Below are experts of layer 2 (counted from 0) of a mixture-of-experts language model. Rows are named router (the router's row for the expert), gate (a neuron's input weights, with its number), up (a neuron's input weights, with its number), down (a neuron's output weights, with its number) and show model dimensions 0-159. Each number is 128 + 32 x the weight over its row's rms, rounded and kept within 0 to 255.
Before each expert's rows: "raises" lists some tokens whose logits its average output raises strongly, later layers aside. This comes from a sample of Wikipedia text that the model never trained on.

# expert 12
raises: "is ", "in ", "\n\n", "of "
router [ 59  74 160 117 177 118  97 146 124 133 135  41  76 196 144 131 166  95 128 156 125  87  96 114  48  71 108 101 126 110  90 139 146 123  93  98 141 187 102 159 117 117  92 146  68 114 140 154 162 111  91 144 126  92 140 150 155  93  85 136 167  41 121  21 131  76 140 120 146 120  71 132 116  97 100  76 160 137 157 147  95 134 187 161 199  62  53  98 103 128  83 108 171 178 146 102 136 110 101 115  91  56 110 120 108 119 130  97 150 124 133 164 133 113 139 144 143 102  86 175 113  89  85 141 163 103 142 150 133 147 160 125 158  68 165 151 158 109 114  88 167  96 157  45  63  94 148 192 117 111 176  98 110 163 148 132 136  76 159 163]
gate0 [133 104 179  87 138 157  98 110 106  90 122 152 116 139 128 120 198 176 162 173 166  91 151  83 108 155 108  75  68 134 151 180 124 125 128 134 136 126 100 120 146 150 179 152 134 131 128 117 127 121 169  78  81 124 130 136 182  82 143 105 139 141 114  70 155  93 164 106 155 126 129 110 161 128 111 114  87 143 110 148 142 119 142 134 183 133 129 146 188 104 109 159  62 150  91 132 104 187 134 108 167  86  54 135 127 102  92  65  91  86 162 123  84  61 164 104 161 127 186 144 150 122 107 131 132 152 157 168 161 121 138 155 204 168  96  83 168 125 118 171  93 198 167 112 115 130 133  93 118 112 147 107  93  97 155 106 134 164 171 161]
up0 [126 154 124 134  99 139 158 143 128 151 190 101 122 122 123 127  78  86 126 126 104 144 114 135 141 129 142 173 168 150 100  63 146 112 172 101 124 124 146 136 177 111  70 140 120 125 114  94 179  98  96 116 141 135 113 195  69 128  81 116 124  95  98 167  97 126 104 109 157 116 116 181 145 140 144 110 114 145 178 116  89  89 146  99 101  99  84 125  78 152 103  54 136 136 179 159 165 132 133 152  97 118 164 147 191 132  96 122 163 184  95 141 149 174  97 118  84  31  69 110  93 128 138 175 147 140 103 113 158 140 116 105  70  88 187 175 117 140 119 140  90  71  79 117 136 148 133 238 135 157 102 139 147 130 134  68 107 165 102 102]
down0 [182 168 148 115 178 185 159 123  87 129 145 121 134 110 133 103  79 147 126  70 107  93 145 203 154 152 144 138 109 122 117 167 118 127 119  87 123 117 125 202 102  95  97 121 125 122 107 150 113 125 116 184 154  97 150  93 168 111 161 125 157 198  98 117 102 169 140 148 173 150 120  96  90 105 119 176 123 179 128 165 135 155 135 106  73 120 119  92  68 159 106  91 141 120 136  90 102 179  98 162 141  68 147 140 146 183 136 114 101 129 107  84 219 136 117 155 151  95 119 142 111 111 135 141 157 119 107 120 125 116  85 152 177  76 179 108 139  79 112 116 153 134 126 107  75 156 105 114 150  71 199 101 138 108 176 176 112 141 116 105]
gate1 [135 182 143 186 117 145 178 104  78 131 168  98 136 122  96 122 123 192 152 108 111 130 191 155 111 158 157  51 117 134 143 181 145 115  97 132 100 109 165 130 142 130 139 126 134 119  76 169 132 138  80 114 180 139 107  94 139 188 117 121  67 167 113 190 106 110 112 116 158  84  88 150 114 135 147  83 104 114 176 168  51 146 132  90 147 138 123 144 128 104 124 122  65 152 116 121 102 137 159  60 136 138  53  79 123 117 165 111 117 114 120 168  98  79 152 144 155 114 145 165  63 117 150 132 115 153 201 139 102 126 160 156 121 126 127 109 169 137  82 150 155 142 119 158 195  72 141 126 123 149 181  95 110  97  65 145 155  82 164 104]
up1 [170 155 151 135 115 111 161 163 150  78 153 114  95 152 138 123 118  64 118 106 184 138 121 128 113 137  95 172 116 148 149 134 106 190 140  99 194 165 115 128 134 121  62  89 148 125 117  58  90 120 146 151  86 130 121  79 123  78 168 161 185 101 138 114 152 141  96 139  73  96 126 138 146 149 106 121  73 122 153 131 159 123 153 115 104 146 127  99 133 161 121 123 127 157 112 110 131 111 163 137  67 118 182 182 114 109 118 139 119 204 120 104 165 147 109  91  49 171  84 109 149 150 138 114 113 101  98  96 133 154  83 126  55  93 143 102 170  86 110 114 132 140 135 138 109  75 145 179 168 143 124 164 122 163 176 126  94 142 192 115]
down1 [110 137 135 117 149 142 139 162 151 158 134 118  83 125  89 139 130 136 100 121  90 133 148  77 102  69  91  99 153 123 138  97 128 168 145 167 154 125 119 179 151 150 164 136 167 131  96 151 208 115 151 104 109 104 109  66 131 239  95 128 149 141  78 158  96  99  41 111 131 129  75 111 128 128 145 141 114 112 151 125 126 189 120 143 138 103  43 103 105 126  87  83  85 121 153  99 107 136 162 130  97 111 147 117 108  90 155  95  63 176 159  84 127  89 152  54 128 158 135 195 132 120 159 109 188 155 142 111  95  84 126  80 153 112 175  79 134 147 123 136 193 168 153 111 144 105 111 137 157  98 149 168  91 186  86 107 123 165  98 108]

# expert 10
raises: "and ", "were ", "was ", "in ", "with "
router [101 131 136 173 127  73 163 108 150 158 133 102 161 124 171 113 101  86 130 139  78 111 137 109 114 121 100  90 129 131 133 117 150 141 116  45 130 139 185 160 126 102  79 111 129   9 155 167 133 150 107 163 115 137 120 140 124 151  86 157 131  86  95 138 139  94 124 200 115 104 123 130 146 122 134 120 139 142 179 112  91 100 133 103 150 113 132  63  79 116 101 152 117 119 144 113 146 159 110 142 111 134 181 156 128 104 171 134 135 147 154 187 194 126 164 183 145 134 107 149 139  77 120 126 133  88 176 133 134 161 114 159 160  90 116 145 142 152  65 121 136  39 191  96 144 123 206 155 180  75 158 142 166 186 112 132 195 106 173 134]
gate0 [117 147  91 148 112 133 136 154 115  96 135 165  88 139 170 183 132 104 114 140 140 136 125 115 123 134 188 193 128 127  90 117 111 140 143 124 171 122 108 125 138 119  92  78 136 134 108  92 192 141 103  87 135  96  83 146 178 171  80 157  93 119 147 135 141 121 130  53  88 121  71 103 115 191 129 128 162 156 122 122 117 112 187 153  93 144  99  52 142 155 165  83 175  82 194 146 192 104 101  71 113  95 159 154 151 117 137 155 121 155  63 140  90 179 140 141 145 147  93 137  63 148  93 109 154 110 191 129 114 136 146 132 152 117 129  98 185  82 122 142 133 134 137 200 153  62 153 208 145 154 117 102  84  94  98 117 173 137 130  83]
up0 [114 125 132 135 133 145 163 141 188 102 113 127  69  51 157 227  85  87 103 127 188  87 153  54  77  76 152  76 105 146 105 107 102 160 106 128 109  94 107 121  93 134  86 106 195 156  88  94 153 120 158  79  97 114  79 143 153 108 133 171 180 128 154 166 155 146 129  60  78 100 105  87 108 116 144 116 134 141 108 139 136 141 152 151 142 142  91  71 118 136 166 135 146 103  98 102 183 155  91 137 160 170 170  79 132 205 116 113 131 125  86  91 184 143  90 124  79  96  88 136 104  94  77 111  85 112 109 148 104 118 128 157 115 124 120 133 194 116 152 105 159  89 109 137  76 111 180 106 125 177 101 177 156 142 136 110 145 101 124  80]
down0 [110 164 126 107 125  75  95  95 153  97 139 149 129 117 127 120  48 114 113 203 170 112 140  94 108 158 104 181 163 132 129 105  79  88 164 181  97 128 194 121  98  65 174  92 117 153 189 114 163 113 132 144 105 100 159 158 154 108  70 106 101 134  53 114 133  96 155 164 116 104 143 144 153 100 101 143 167 113 108 162  85 101 182 124 106  81  82 143 120 112  84 106 152  49 146 142 114 106 190 162 182 117  91 136  95 138 132  90 109 145 136 119 184 153 104  97 109 110 112 149 161 147 120 105 110 159 101  76 108 126 162 145 134 127 123 165 176  89 120 123 145 157 137 126 146 137 104 199 135 138 129 142 142 210 131 141 150  83  91 135]
gate1 [148 166 129  95 124 115 169 117 139 157 173  93  97 163 103 121 165 113 143  87 124 164 159 145 129 177 143  81 148 113 125 111  85 137  82 132 103 131 103 170  82 131 116 128 139  89 118  97  87 136 151 120 143 128 156  59 134  83 113 125 158 153  79 128 147 134 149 119 133  75 182  84 102 109 138 140 126 178 153 141 148 208 181 142  73 138  99 126  56  97 132  93  80 133 143 180  85 133 128 118 116 109 159 153  91 155  79 107 138 116 158 107 136  83 155 130 102 128 100 115 177 114 150 139 147 117 125 103 166 199 146 119 105  86  91 189 163  24  97 142 125 170 162 128  31 169 171 167  97 145 123  64 112 105 144 125  59 101 132 105]
up1 [159 145 132 177 146 117 130  93 167  79 111 170 165  86 149 139 156 154 120 154 167 138 172 139 119  96 131 147 177  84 131  89  93 114 105 126 134 187 126 101  80 148  81  60 133 137 103 146 150 145 151 135 106 131  57 142 143 130  98 118 134  98 133  76 100 119 133 122 198 129  60 122  73  39 114 120 115 186  73 141 136  98 111 134 142 129 130 169 141 124  89 103 108  90  83 174 131 144 142  82 130 103 125 127  91 102 103 128 141 165 161 127 115 136 109 117  90 141 118 120 109 194 135 133 141 194  86 165 107 141 127  60 143 122 134 131 127 149 167 128 145 101 122 126 174 145 121 102 148 144 199  89 127 154 139 140 132 133 176 109]
down1 [164 138  87 114 124 107 132 113 122 111 106 181 156 122 187 156 123 142  87 144 131  78 123 111 125 101 129 129 110 164 144 149  91  89 144 184 126  90  89 146 127 162 113  79 140 153 128 102 184 103 103 112 122 117  95 105 134 107  93 132 100  73 180 117 158 178 130 104 165 134  95  91 142 125 100 119 129 108 130 101 118 138 101 114 152 155 178 155 166 174 185  88  68 101  97 123 113 197 161  94 154 207 170 190 119 162  95 195 109 152  53 108 161 104 165  82 151 108 125 171 129 111  60  81 115  98  97  86 124 122 127 160 170 162 130 170  86 114  43 137 149  67 170 186 143 127 107 131  72  67 186 184 114 109 137 141 122 119 142 142]

# expert 2
raises: "in ", "and ", ", ", ". ", "is ", "to "
router [169  67 147 137 187 105 122 106 125 152 104 106 127 115 128 133 111 176  83 123  68  80 110 147 148 129  86 101 115 113  95 161  82  86 101  58 132 187 103 106 148 116 109 150  94  77 172 133 117  97 103 133 136 103 102 151 132 129 122 169  95  76  93  75 143 106 120 178  91 108 110 158  94 129  36 125  88  53 181 140  39 114 143 117 146  99 110  79 112 117 107 161 123 115 154 114 209 120 202 154 123 133  86 152  78 132 129 107 125  77 183 148 107  86 203 102 157 134 123 164 135 134 103 135 140 122 119 111  62 138 164  99 179 106 142 170 166 106 157 109 147 147 134  81 121 132 126 163 107 121 167  90 116 134 134 104 134 139 136 178]
gate0 [107  74 115 182 141 121 115 124 118  90 154 185  84 142 127 134 107 127  86 149 119 114 148 119 112  98 107  83 139 134 140 138 125 109 110 136  74 160 142 134 101 114 139 115 147 108 155 137  91 174 150  94  86  63 150 117 127 111 135 128 163 144 142 135 125 126  98 104 144 185  66  83  94  75  62 161  99  99  99  40 122 166  86  93 113 146  96  84  51 152 127 127 132 187 223  92 136 117 135 160 114 114 110 145 106 156 130  88  85 115 142 122  90 145 145 106 103 104 178 103 171  96  91 119 127 127 195 184 142  73 116 101 188 153  66 190 126 127 177 126  83 159 144 104 162 190 100 132 174 148 137 133  63 114 196 114 156 107 184 171]
up0 [127 112 105  84 109 169 114  87 129 153 102  90  91 164 157 183 141 129  19 177 190 139  94 144  83 205 157 128 146 118 115 155 122 163 117 166 116  70 107  93  80  97  81 164 145 107 150 121 117  98  91  62 100 108 117  93 128 187  95 117 121 138  42 194 129 119 130 134 120 155  87 148 123 132 139 170 101 165  88  93 135 148 131 112 182 112 120 154 131 111  99 152 151 140 188 139  83 199 128 163 181 151 136  80  88 108 138 126  99  66  77 112 177  72 147 119 212 142  84 154 140  91 150  98 122 124 113 107  97 122 215 172 162 115 145 124 121 149 108 104 120 103  94 121 137 159 161  77 112 183 105 115 133 141 151 118 174 128 165  96]
down0 [128  66  92 144 127 154 148 170 109 190 169 184 160 152  61 103 173 159 194 140 130  50 118 161 107 127 117 130 152 125 191 119 160 160 114  75 120 115 119 122 108  92 108 144 114 136 110 105 139 219  70 151 143 147 142 127  93 144 127 127 171 141 101  73 122 213 137 111 135  37 142 136 129  94 122 107 164 120 147 113  42 152 109 137 184  69 140  85 139 123 120 171 104 183 108 115 160  99 100 145  89  90 154 147 105 133 137 130 123 152 122 157  63 142 125 120  48 156 107 109 122 150 158 109 202 101 139 153 169 115 102  67  84 124 149 113 148 124 109 172 188 136 170 138 110 139 145 144 151 112  83 121  92 178 146  78 128 158 164 146]
gate1 [149 104 135 184 128  87 145 205 121  86 125 113 138 173 163 148 168 102 155 165 178 173 139 118  89 153  82 120 169 152 113 117 132 134 109  66 123 111 110 179 120 162 112  60 111 149 153 144 110  87 123  99 130 111 148 104  80 114 162 148 137 183  86  87 150 121 117 131 112 168 120 148  87 147 141 170 168 162 117  93 119 179  74 140 116 175  62 112  98 109 108  86 153  93  83 126 135 138 126 118 135 132 127 122 156  26 117 152 135 115 141 151 156 137 145  93 117 170 131 144  77  97 104 156 172 151 145 155 106 105 125  92 155 128 108 126 157  78  86 142 149 126 145 156 136 130 168  88 120 114 125 102 142 126  63 134 139 164 151  80]
up1 [130 112 121 132 159 125 205 134 200  96 144  86 144 119  76  75 155 139 176 126 173  90 114 121 126 130 166  96  76 146 141  89 160 141 101 106 162 147  69 139 157 126  59 108 137  84 148 122  90 127 127  91  90  99 143 165 129 105  84 128 114  60 108  84 113 122 128 156 114 195 173 129 171 155 189 154 152 135 123 124 150  78 152 117 130  82  93 157 144 146 110 180 182  75 190 145 177 161  84  89  79 108 163  56 128 130 124 107 141 146 147 111 108 200 170  72 163 110 147 160 145 140 114  79 152 127 162 150 182  85 103  75 180 115 127 117 112 120 132  95 101 117 165 120 114 103 141 198 139 123 135 151  82 116 188 132 100  66 125  98]
down1 [135 148 171 140  87 123 130  81  69 103  93 102  93 142  85 155  63  98 118 123  97 106 117 111 101  60 147  82 119 127 163  93  82 122 145 151 171 107  81 168 163 150 123 151 118 115  95 105 155 136  76 119 177 165 131 113 106 109  84 134  79 174 151  97 133 140 119  77 132  93 165 151 121  93 105 160  98 103 182 153 150 102 158 153 109 173 102 144 112 136 133 115 163 147 114 204  96 132  96 163 111  81 134 125  76  97 121 133 143 157 157 146 151 124 101 154 157 131  78 102 117 141  62 111 110 119 105  97 149 126 122  51 164 174  65 172 127  90 134 144 171  99 157  96 156 121 131 143 142 134 148  83 136 174 152 108 119 143 124 115]